Experts of a small language model.
Size: width 128, 23.6M parameters.
Experts: 256 experts in each of 5 layers, 32 clamped SwiGLU neurons an expert, 8 picks a token, a softmax router, a shared expert of 64 neurons.
Below are experts of layer 6 (counted from 0) of a mixture-of-experts language model. Rows are named gate (a neuron's input weights, with its number), up (a neuron's input weights, with its number) and show model dimensions 0-127. Each number is 128 + 24 x the weight over its row's rms, rounded and kept within 0 to 255.
Before each expert's rows: "mostly gets" lists some tokens that are sent to it at least half of the time; "gets" lists some tokens that make up at least twice as much of what it gets as of all text. This comes from a sample of Wikipedia text that the model never trained on. Tokens count by the router's weight.

# expert 98
mostly gets: " students", " systems", " countries", " people", " buildings", " areas"
gets: "s", "ers", "es", " people", "ations", "ies"
gate0 [159 150 128 137 116 108 150  66  77 143 129 125 133 115 133 102 133 106 121 149 151 124 148 179 146 100  79 135 109 171 124 169 119 126 103 153 110 132 103 141 140 149 111  94  96  99 120  86 125 108 113 119 108 108 126 107 105 144 142 135 138 117 106 150 118 150  92 160 113 104 150 126 116 132 107 171 167 109 106 139 134 157 116 132 113 133  69  87 117 132 127 126 101 116 146 126 159 105 178 127 153 166 161 111 139  88 108 121 104 116 147 133 115 153  84 143 120 111 131  97  84  84 136  97 122 114 170 149]
up0 [123  98 121 112 101 142 111 138 154 146 142 109 144 135 136 128 107 144  96 174 132 147 125 118 169 143 134 129 131 102 167 121 157 150 129 104  88 127 107 170 139 157 147 119 143 113 138 112 106 146 157 148  97 127 157 112 141 120 146  70 134 156 110 140 172 162 113 156 125 112 144 115 163 110 153  96 133 163 124 145 117 159 178 102 114 127 137 135 131 121 131 137 167  65 142  95 117  99 139 114 144 100  95 180 150 122 128 160 147 179 131 109 177 117 119  95 115 148 180 104 151 134  97 114  98 135  97 151]

# expert 35
mostly gets: " his", " their", " its", " her", " whose", " Its"
gets: " the", " his", "s", " The", " its", " their"
gate0 [102 169 137 134 129 118 124 129 164 171  74 108 108 155 124 151 132 152 100 177 130 155 101 123 181 140 121 162 149 134  52 147 115 120 105 130 175 145 120 129 129 108 149  95 150 134 143  99 137 124 149 127  73 158 190 114 154 146 135  86 155 125 139 124 123  89 105 103 121 158 127 117 126  96 109 113 136 136  99 154 120 122 135 146 160 102  82 123 147 120 124 128 151  98 104 117 136 116 136 158 120 144  90 134 144  96 114 119 109 122 121  88 156 106 146 106 131 100 127  91 157 132 160  98 127 119 107 138]
up0 [172  92 128 100 143 119 128 139  88 138 122 119 170 161 115 140 105 135 143 140 142 178 140 170  88 177 113 134 126  90 129 137 123 122 132 106 118 117 148  97 117  94 127 129 134 148 158 119 151 133 136 162 126 119 160  70 118 134 121 160 113 150 157  78  79 157 127 153 115 108 160 160 129 111  98 108 141 130 133 130 144 135 127  97 131 120  66 129  81 175 157 133 121 107 137 123  77 150 125 133 118 120 119 155 153 149 143 127 124  93 117 115 123 117 107 131 107 119  57 171 100 146 108 112 124 112 117 111]

# expert 178
mostly gets: " air", " rail", " bus", " wood", " water", " food"
gets: "-", " m", " c", " b", " w", " air"
gate0 [142 131 148 109 176 165 121 153  92 122 121 119  77 197 120 121 109 109  89 139 160 175 118 145 144 169 158 104 104 152  94 143 117  96 101 162 139 141 112 167 136 100 134 103 120 112 142 132  76 126 121 179 103 122 129 126  88 163  86 144 145 137 125 128  80  77 118 148 106 149  82 127 103 134 132 123 157 122 116 141 142 131 140 129 144 106 141 112 158 147 120 110 136 134 121 123 142 128 136 123 152  99 137 167 110 136 129  74 136 158 150 170 106  79 142 148 141 132  99 112 129 112 150 118 136 127 124 127]
up0 [140 152 123 109 143 124 177 128  81 136 129 137 143 108 130 131 104 119 106 163 146 104 111 109 136 105 114 135  89 147 142  67  95 120 130 108  55 106 134 132 139 125 122 133 108 145 108 147 118 146 111  92 136 159 188 148 135 114 162  80 176 154  93 103 138 105 172 107 133 107 147  73 133 113 118 131 126 132  85 123 112 103 106 105 159  92 133 139 120 130 141  87 151 108 114  96 133 122 137 111 153 104 113 130 159 106 175 165  99 108 147 132 162 130 102 125 124 137 131  82 117 141 104 147 134 143 116 132]

# expert 22
mostly gets: " stated", " Despite", " said", " saying", " stating", " Although"
gets: ".", " was", " but", " and", " He", " had"
gate0 [120  99 158 140 109 111 190 119 101 146 147 169 141 148 126 151 136  85 155  99 141 112 129 194  86 138 114 110 115 129 137 123 143 108 123 146 142 121  99 132 131  98 124 131 126  94 120 145 120 117 159 159  99 125 162  86  76  82 141 113 124 115 151  93 158 165 149 172 103 119 111 144 103 149 145 137 149 167 154 141 120 140  82 125 132 129 101 119  97 123 115 130 161 130 107 108  89 172 137 117 135 134 122 148 125 145 140 155 105  92 113 150 166 139 105 124 129  84 141 117 110 164 150 101 157 129 107 175]
up0 [ 77 118 152 133 115 102 181 106 125 155 160 170 116 137 142 144 129 137 147 103 110 111 121 159  57 116 136 122 144 133 137 117 121  97  95 128 113 131 127 127 135 157 110 121 125 128 130 142 116 132 153 164 136 121 160 128  95  77 121 124 149 123 124  95 148 111 142 132 100 166  98 153  97 108 147 138 175 172 147 127 136 121  99 101 100 161 126 104 109 117 115 124 109 119 163 136 128 163  70 138 138 161 112 160 124 101 163  99 150 124  98 156 152 159 100 122 141  82 136 131 123 163 147 130 180 124 113 173]

# expert 25
mostly gets: " large", " largest", " small", " allows", " yellow", " larger"
gets: " the", " a", " of", " are", " The", " and"
gate0 [120 124 173 166 142 115 141 163 158 135 128 117 139 134 125 121 165 115 123 123 109 135  73 145 149 156 123 142 117 113 143 106 150 163  86 169 115 155 102 144 119 146 149 126 152 130  96 108  84 124 124 152 121  85 123 133 164  99  96 135 137 164 147 137 140 130 148 123 157 145 132 112 109 135  91 136 118 129 101 169  80 184  80 117 139 139 123 159 148 139 164 210 123 119 116 157 121 118  84 143 167 136 101 114 158 152  92 138 113 121  98 115 111 140 126 125  96 146 116 139  98 166 144 144 132 143 134 108]
up0 [149 104  96 103 101 118 128 118  96 105 127  95 137 108 112  99  77  93 138 155 105 149 132 139 145  97 126 146 132 119 142 134 122 124 126 125 107 114 115 137 167 148 150 151 162 102 122 154  89 162 152 130 113 154 166  76 168 104 100 109 119 111 132 151 146 151  99  86 141 136 130 106 122 147 128  82 147 115 120 123 170 146 129 126 117 123 108 136 104 189 102 147 105 170 158  96 114 126  84 124 143 122 111 107 133 173 139 141 117 154 151 116 110 127 175 118 131  86 117 131 157 136 183 144 146 145  78 100]

# expert 65
mostly gets: " because", " saying", " said", " if", " although", " Although"
gets: ",", " is", " that", " was", " and", " as"
gate0 [ 99 106 126 125 145 155  92  76 102 128 128 123 107 150 131 131 106 118 112  96 111 106 131  94 117 170 134 159 122 170 169 149 119 140 133 130 154  96 150 118 111 166 110 135 126 117  94 136  75 123 158 135 116 129 120 132 122 148 121 144 116 132 116 111 133  97 126 142 123 111 154 112 149 116 151 153  92  83 100 133 175  89 125 147 148 171 137 125 163 137 121 123  90 135 133  88 151 114 171 143 131 138 169 166 128 110 109  93  81 164  80 155 141 118  82 167 175 116  99 138 128 146 124 115 124 112 111 169]
up0 [134 131 110 117 130 138 169 138 119 132 122 166 130 135 157 102  90 144 165 160 153 151 134 121  92 134 135 103 143 169 135 112 103 145 119 121 112 144 142 120 130 112 121 158 163 102 130 147 135 131 126 141 165 149  92 124 186 102 130 121 124 110 153 136 147 117 140 158  89 147 172 141 110 168 124 149 139 160 124 135 116 109  98 128  95  99 138  84  96 170 117 125 148 120 105 136 100 120  96  78 185 116 117 105 107 131 165 155  81 134 165 124 170  74 107 115 117 153 134  81 147 141 113 139  87 115 156 132]

# expert 223
mostly gets: " became", " becoming", " was", " He", "He", " been"
gets: " was", " is", " and", " as", " He", " he"
gate0 [142 134 107 177 141 167 157 134  72  88 143 120  96 126 115  93 145 136 121 133  77 108 154 113  99 100 135 149 125 173 155 140 137 146 133 100 114 110 125 101 126 114 142 100  90  87 126 131 136  90 124 139 146 125 156 135 135 133 111 137 149  84 104 122 158 151  96 142 160 138  68 119 136 129 117 109 117 125  86  63 100 125 133 134 101 145 133 132 165 145 131  91 137 147  81 120 153 129 140 143  99 136 157 111 129 107 133 156 136 114 133 140 113 122 175 116 112 131 115  78 122 155 148  75 156 104 147 150]
up0 [113 141 108 142 125 112 130 103 135  97 171  76 109 107 146 119 134 157 114 106 140 133 142 122 147 108 173 153 120 146  90 120 129 132 118 121 142 136 134 101 144  96 145 158 168 139 194  99 117 113 141 159 104  90 114 112 157 120 108 155 151 136 119 142 126 186  99 164 148  81 128 140 112 162 150 157 168 125 109 126  94 151 167  99  90 142 135 177 108 146 133 150 139 149 126 146 130 123 126 116 186 143 121 173  92 111 145 113 113 147 124 155 142 124 110 118  96 122 113 115 166 148 161 113 113 131 149  82]

# expert 251
mostly gets: "feat", " featuring", "',", " alongside", " Starring", "\":"
gets: " |", " by", ",", " with", ":", " and"
gate0 [135 105 120 153 128 130 102 112 107 168 133 125 136 131 115 103 104 165 102  73 144 146 181 125 125 157 147  85 174 116 144 131 104 141  82 147 159  96 119 131 109 116 139 140 135  91 128 126 110 152 118 115 134 129 144 169 139 141 150 127  99 129 119 112 104 138 132  97 139 127 153 129  80  94 100 154 155 100 100 121 120 141 148  98 104 125 160 132 124 123 155 142 135 133 146 127  97 110  75 164  79 182 158  85 155 120 165 137 110 137 159 114 105  80 166 125 126 112 153 121 121 150  85 155 113  91 120 120]
up0 [118 115 127 154 131 134 140 152 141 100 115 188 156 116 172 152 146  86 148 111 122 152 129 116 108 137 119  86 161 121 137 144 129 145 136 130 102 104 112 126 118 129 130 166  95 114 108 135 107 111 140 124 125 139 139 135 101 143 131 108 112  83 141 132 130 117 134 158 133 114 115 141 132 147 119 128  91 154 127  99 146 146 141 142 134 126 207 135 133 127 128  67  69 124 119 131 152 109 129 156  80 127  95 137 140 127 111 102 162 103 108 182 153 129 190  97  97 122 111 194 116 131 130 126 184 158 120 144]

# expert 56
mostly gets: "Species", " footballer", " newly", "British", " species", " currently"
gets: " is", " was", " a", " and", " who", " It"
gate0 [111 148 115 147 109 152 105 132  95 151  93 137 127 100 106 119 171 142 141 126 146 159 136 129 118  87 133 128 149 121 145 108 154 105 123 165 161 129 143 139 159 125 119 127 106  86 108 146 182 127 146 139 118 109 108 125 170 108 128  76 104 177 157 152 145 115 146 116 126  89 124 132 144 162 177 144 158 144 106 138 166 174 159 105 161 137 165 168 129 122 119 114 123 130 142 144  97 110 118 123 188 137 101 156 166  92 118 105 125 128 166 100 135 126 151 152  75 106  92 122 149 146 137 152 158 142 121 130]
up0 [118 141 112 148 191 146 132 126 131 169  98 199  74 103 149 131 124 152 111 116 116  98 140 192 112 127 191 116 115 121 114  83 117 152 117 139 134 148 104  88 108 108 126 133 133 137 151 142 112 172 149 105 113 124 131 132 126 139 120 151 138 105 147 123 146 142 117 133 100 115 134  80 110 114 122 153  70  95  65 108 118 110  95 150 158 131 134 143 185 147 159 121 147 133 102 140 124 105 132 134 137 121 132 107 111 176 137 137 105 120 102 138 124 106 113 125 158 144 173 135 109 116 125 116 122 142 138 146]

# expert 136
mostly gets: "See", " backing", " bass", " drums", " vocals", " guitar"
gets: ")", "\"", " School", "'", "===", "a"
gate0 [152 101 109 158 160 149  87 180 154  95 119 106 108 158 147  87 136  81 144 140 142 138  92  86 101 153 129 174 106 121 128 155 116 150 138 168  91  99 138 102 153 162 162 141 142 111 104 129  89 122 107 138 106 115 116 107  94 118 153 121 155 130 134 109 135  96 138 122 108 107 120 102 101 140 113  94 163 149 126 117 119  72 168 125 122 112 148 138 148 116 107 149 134 102 137 127 137 119  95 119 157 133 116  89  78 109 180 113 108 142 135 152 120 130 131 124 126 166 135 139 144 186  92 113 134 143 149 120]
up0 [148 149  57 138 112 149 132 140 116 125 127 121 130 130 148 146 141  90 132 115 133 140 174 130 130 134 157 143 106 113 108 150  68 101 130 137  72 109 102 100 126 179 185 125 102  98 108 118 107 135 139 133  82 151 109 123 171 160  82 110 157 122 111 106  86 139 115 112 148 124 123 118 152 180 110 122 123 102 135 118 153 150 119 170 134 122 113 150  99 125 126 122 124  70 124 171  98 101 129 107 120  93  85 161 146 150 140 136 109 117 110 105 114 129 139  90 135 120 141 123 134 131  99  82 118 127 114 140]

# expert 207
mostly gets: " social", " un", " sexual", " psych", " phys", " ir"
gets: " and", "-", " un", " or", " of", " m"
gate0 [141 136 158 142 150  98 125  98 112 119 151 136 150 141 154 177 157 149 108  98 152 119 139  91 115 116 141 115  95 121 128 116 129 117 154  98 140 137 148 150 126 158 183 112 120 226 115  81 115 140 132 128 134 141 172 141 140 143 142 116 153 133 182 119 116 132 124  89 130 116 133 130 103 127 137 165 138 111  91 119 122 132 130 138 126  76 115 174 100 139 144 107 118 124 111  76 111 149 130 177 124 119 125 119 165 108 147 120 138 117 121 104 129 146 145 140 152 120 144  92 126 154 120 112 171 139 179 174]
up0 [120 115 114 148 145  96 113 130 152  77 129 157 130 114 102 114 100 132 172 147  77 148 157  94 155 140 121 124 101 141 140 103 131 161 136 152 143 102 140  99 122 159 104 135 135 151 144 118 122  91  89  75 139  82 145 131  95 102 163 148 156  49 141 144 107 109 130  86 129 153 116 117 114 111 135 156 139  97 155  69 113 147 106 168 134 146 134  98 143  79 124 121 137 100 133  93 108 162 109 150 111 128 142 124 108 138 136 110 124 151 115 136  99 106 122 105 152 151  92 118 116 148 127 134 134 145 153  96]

# expert 34
mostly gets: " This", " These", " It", "There", "which", " There"
gets: " which", " The", " it", " It", " This", " that"
gate0 [143 150  78  80 112 154 159 106 152 159 188 111 102 174 150 144 123 132 122  90 135 129 167 133 102 142 132 103 128 107 102 115 117 134 104 162 160 141 160  95 106 112 120 143 142 133 129 161 122 114 168 116 115 152 145 162  98 133 130 147 133 116  89 115 112 123 114 119 117 150 133 134 122 147  79 121 133 179 127  90 167 118 118 145 132  96 122 128 142 169 104 143 121 184 157 164 123 164 121 162 102 156 130 135 110 105 152  89 143 153 133 172 125 132 149 119  97 123 148 153 168 131  92 107 103 121 133 149]
up0 [127 135 104 130 137 149 131 159 136  97 125 152 149 110 151 102 108  93 131 127 137 129 115 100 118  93 151 124 123 126 106 162  83 103 102 125 156  97 150 144 162 158  84 115 109 139 102 146 130 122 110 137 161 108 192 124 137 112 151  91 158 122 152 127  90 134 117 143 157 107  74 169  89 131  75 138 138 114 156 120 114 116 106  98 104 169 125 182 130 163 126 148 109 140  98 142 127 123 137 146 105 107  91 114 150 101 133 127  42 105 135 148 131 141 132 142 106 128  90 107 150 149 115 110 123 131 115 136]

# expert 141
mostly gets: " vocals", " yards", " drums", " bass", " trees", " guitar"
gets: ",", "s", "ers", "es", "ing", "ia"
gate0 [135 124  83 127 165 111  86 136 149 101 125 152 177 114 146 102 119  81  99 100 147 106  87 150 135  90 172 147 115 104 131 186 117 135 125 151 104 124 128 114 133 163 142 113 116 117 124 116 124 107 103 105 149 101 122 168 117 115 128 115  91 124 127 115 181 132 108 175 139 123 127 107 165 126 118 168 104 104  86 110  83 185 126 150 136 128 137 128 141 131  95  98 169  97 108 100 109 105 119 109 110 115  98 112 146  99 121 133 109 158 113 142 115 125 173 156 118 114 145 111 159 176 121 123 130 140 143 116]
up0 [124 138 137 115  98 145 125 131 146  90 178 102 131 167 106 130 123 142 182 139  83 116  90 104 123 125 144 166 129 147 113 140  90 116 143 126 121  93  93 167 147 114 117 158 104 136 130 117 110 131 129 157 156  89 133 147 172 124 157 124  98 139 116 129  80 121 152 134 108 150 115 158 111 104  99 103 148 134 113 125 126 142 136 144 137 100 131 101 117 148 128 112 107 179 109 109 162 133 131 146 100 159 143  86 150 129 100 122 130 134 161 169 156 166 105 184 100  98  90 125 158 132 128 136  60 126 105 113]

# expert 130
mostly gets: " Website", " Label", " Spouse", " Occupations", " Genre", " Starring"
gets: "-", " |", ":", "|", ";", " \""
gate0 [128 128 150 124 140 167 108 176 117 122 152 141 100 139 138  93 144 158 140 133 100 146 133 131 106 156 127 118 137 121 116 135 150 136  92 158 143 135 146 149 140 120 161 108 139 125 123 173 142 117 109 171 132 152 121  94 161 100  73 161 115  97  96 103 122 155 153 138 112 126 112 113 105 133 122 140 133 136  93 133 142 155 102 146 115 150 134 151 158 157 130  74  68 130 116  98 139 137 148  85  75 140 141 117 106  98 119 130 148 145 154 144  87 176 162 123  86 117 164 100  87 115 123 122  78 167 122 138]
up0 [126 130 143 130 158  96 108 139 105  93  96  96 174 141  84  96 135 124 140 110 117  67 133 117 117 125 146 151 127 130 130 110 141 160 156 156 156 134 150  94 130 151 139 154 143 134 130 147 110 100 153 120 130  99 109 140 109 108 109 155 100 121 143  74 139 155 155 116 118 123 157  99 146 134 152 126 134  89 113 137  75 139 127  78 112 126 141 133  77 125 103 134  82 115 153 155 145 155 153 119 115 147 120 131 122 170 124 140  89  97 117 103 174 175  99 119 106 118 176 136 157 168 131  99 125  93 127 156]

# expert 215
mostly gets: " previous", " same", " original", "year", " next", " her"
gets: " the", " his", "s", " first", " her", " this"
gate0 [163  99 121 107 154 129 119 113  60 125 132 143 151  91 134 135 156 115 190 153 123 112 132 108 153 138 145 111 138 131 137 138 164 149 144 127 151 150  84  92 120 141  81 167 128 108  70 137  81 118 112 144  82 105 106 143 114 147  96 148 114 125 164 152 150 134 174 101 139  99  95 128  98 149 101 155 133 126 107  97 164 151 126 113 148 106 160 154  98 172 119 150 125 148 113 135 149 116 140 125 138 145 129 139 141 104 115 125 119 143 131 143  81 112 120 155 131 140  99 122 180 144  93 112 117 113  95 119]
up0 [136 141 109 121 120 100 125 113  92 170 142 104 164  75 106 116 115 109 156 129 107 145 130 134 117 153 129 141 147 112 143 104 118 122 120 175  85 138 130 160 144  77 129  94 147 119 145 109 173  90 127 139 144 113  96 156 124 115  76 140 120  95  82 159 152  94 141 119 103 113 145 182 163 101 146 135 129  67 137 116 128 168 160 160 128 110 104 157 169 115 116 115 148 159  88 101 130 144 136 144 147 144 112 134 120 137 114 120 125 127 143 153 146 169 137 121 143 105  84 139 138 135 137 162 150 148  86 117]

# expert 51
mostly gets: " create", " These", " provide", " produce", " providing", " these"
gets: " of", " a", "ing", " for", " and", " the"
gate0 [118 123  74 146 159 166 125 159 156 121 160 102 153 151 119 103 127  73  92 120 130 149 145 111 132 179 118 118 137 145 138 119 109 113 142 104 138 111 150 114 148 113 160 134 128 122  97 101 139 112 114 111 119 149 127 139 163 155 168 143 115 119 148 146 130 190 135 106 134 121 148 106 125 134  94 156  81 116  70 136 146 131 124 155 127 145 182 142 121 147 145 141 168 138 138  97 109 115 182 139 106  69 131 105 154 143 132 140 122 131 163  98 102  85 138 111 122  96 113 118 165 110 100 101  92 138 124 111]
up0 [ 95 101  85 155 164 124 110 152 154 168 143  98 117 149 183 145 115 118 135 171 156 114 124 117 167 166 115  97 124 151 124 187 119 172 133 123 141  61 122 150 146 114 157 137 125 127 144 102 152 110 130 126 139 138  72 146 123 158 101 110 110 110 119 124 123  91 122 137 114 109 179  86 116 160 151  75 128 109 130 159 131 135 131 117 132 123 165 134 153 161 137 104 178 122 133 106 156 105 118 129 123 127 136 116 181 132 131 166 119 118 138 112 117 107 145 114 143 134 148 103 136 143  96  99 143 139 148 107]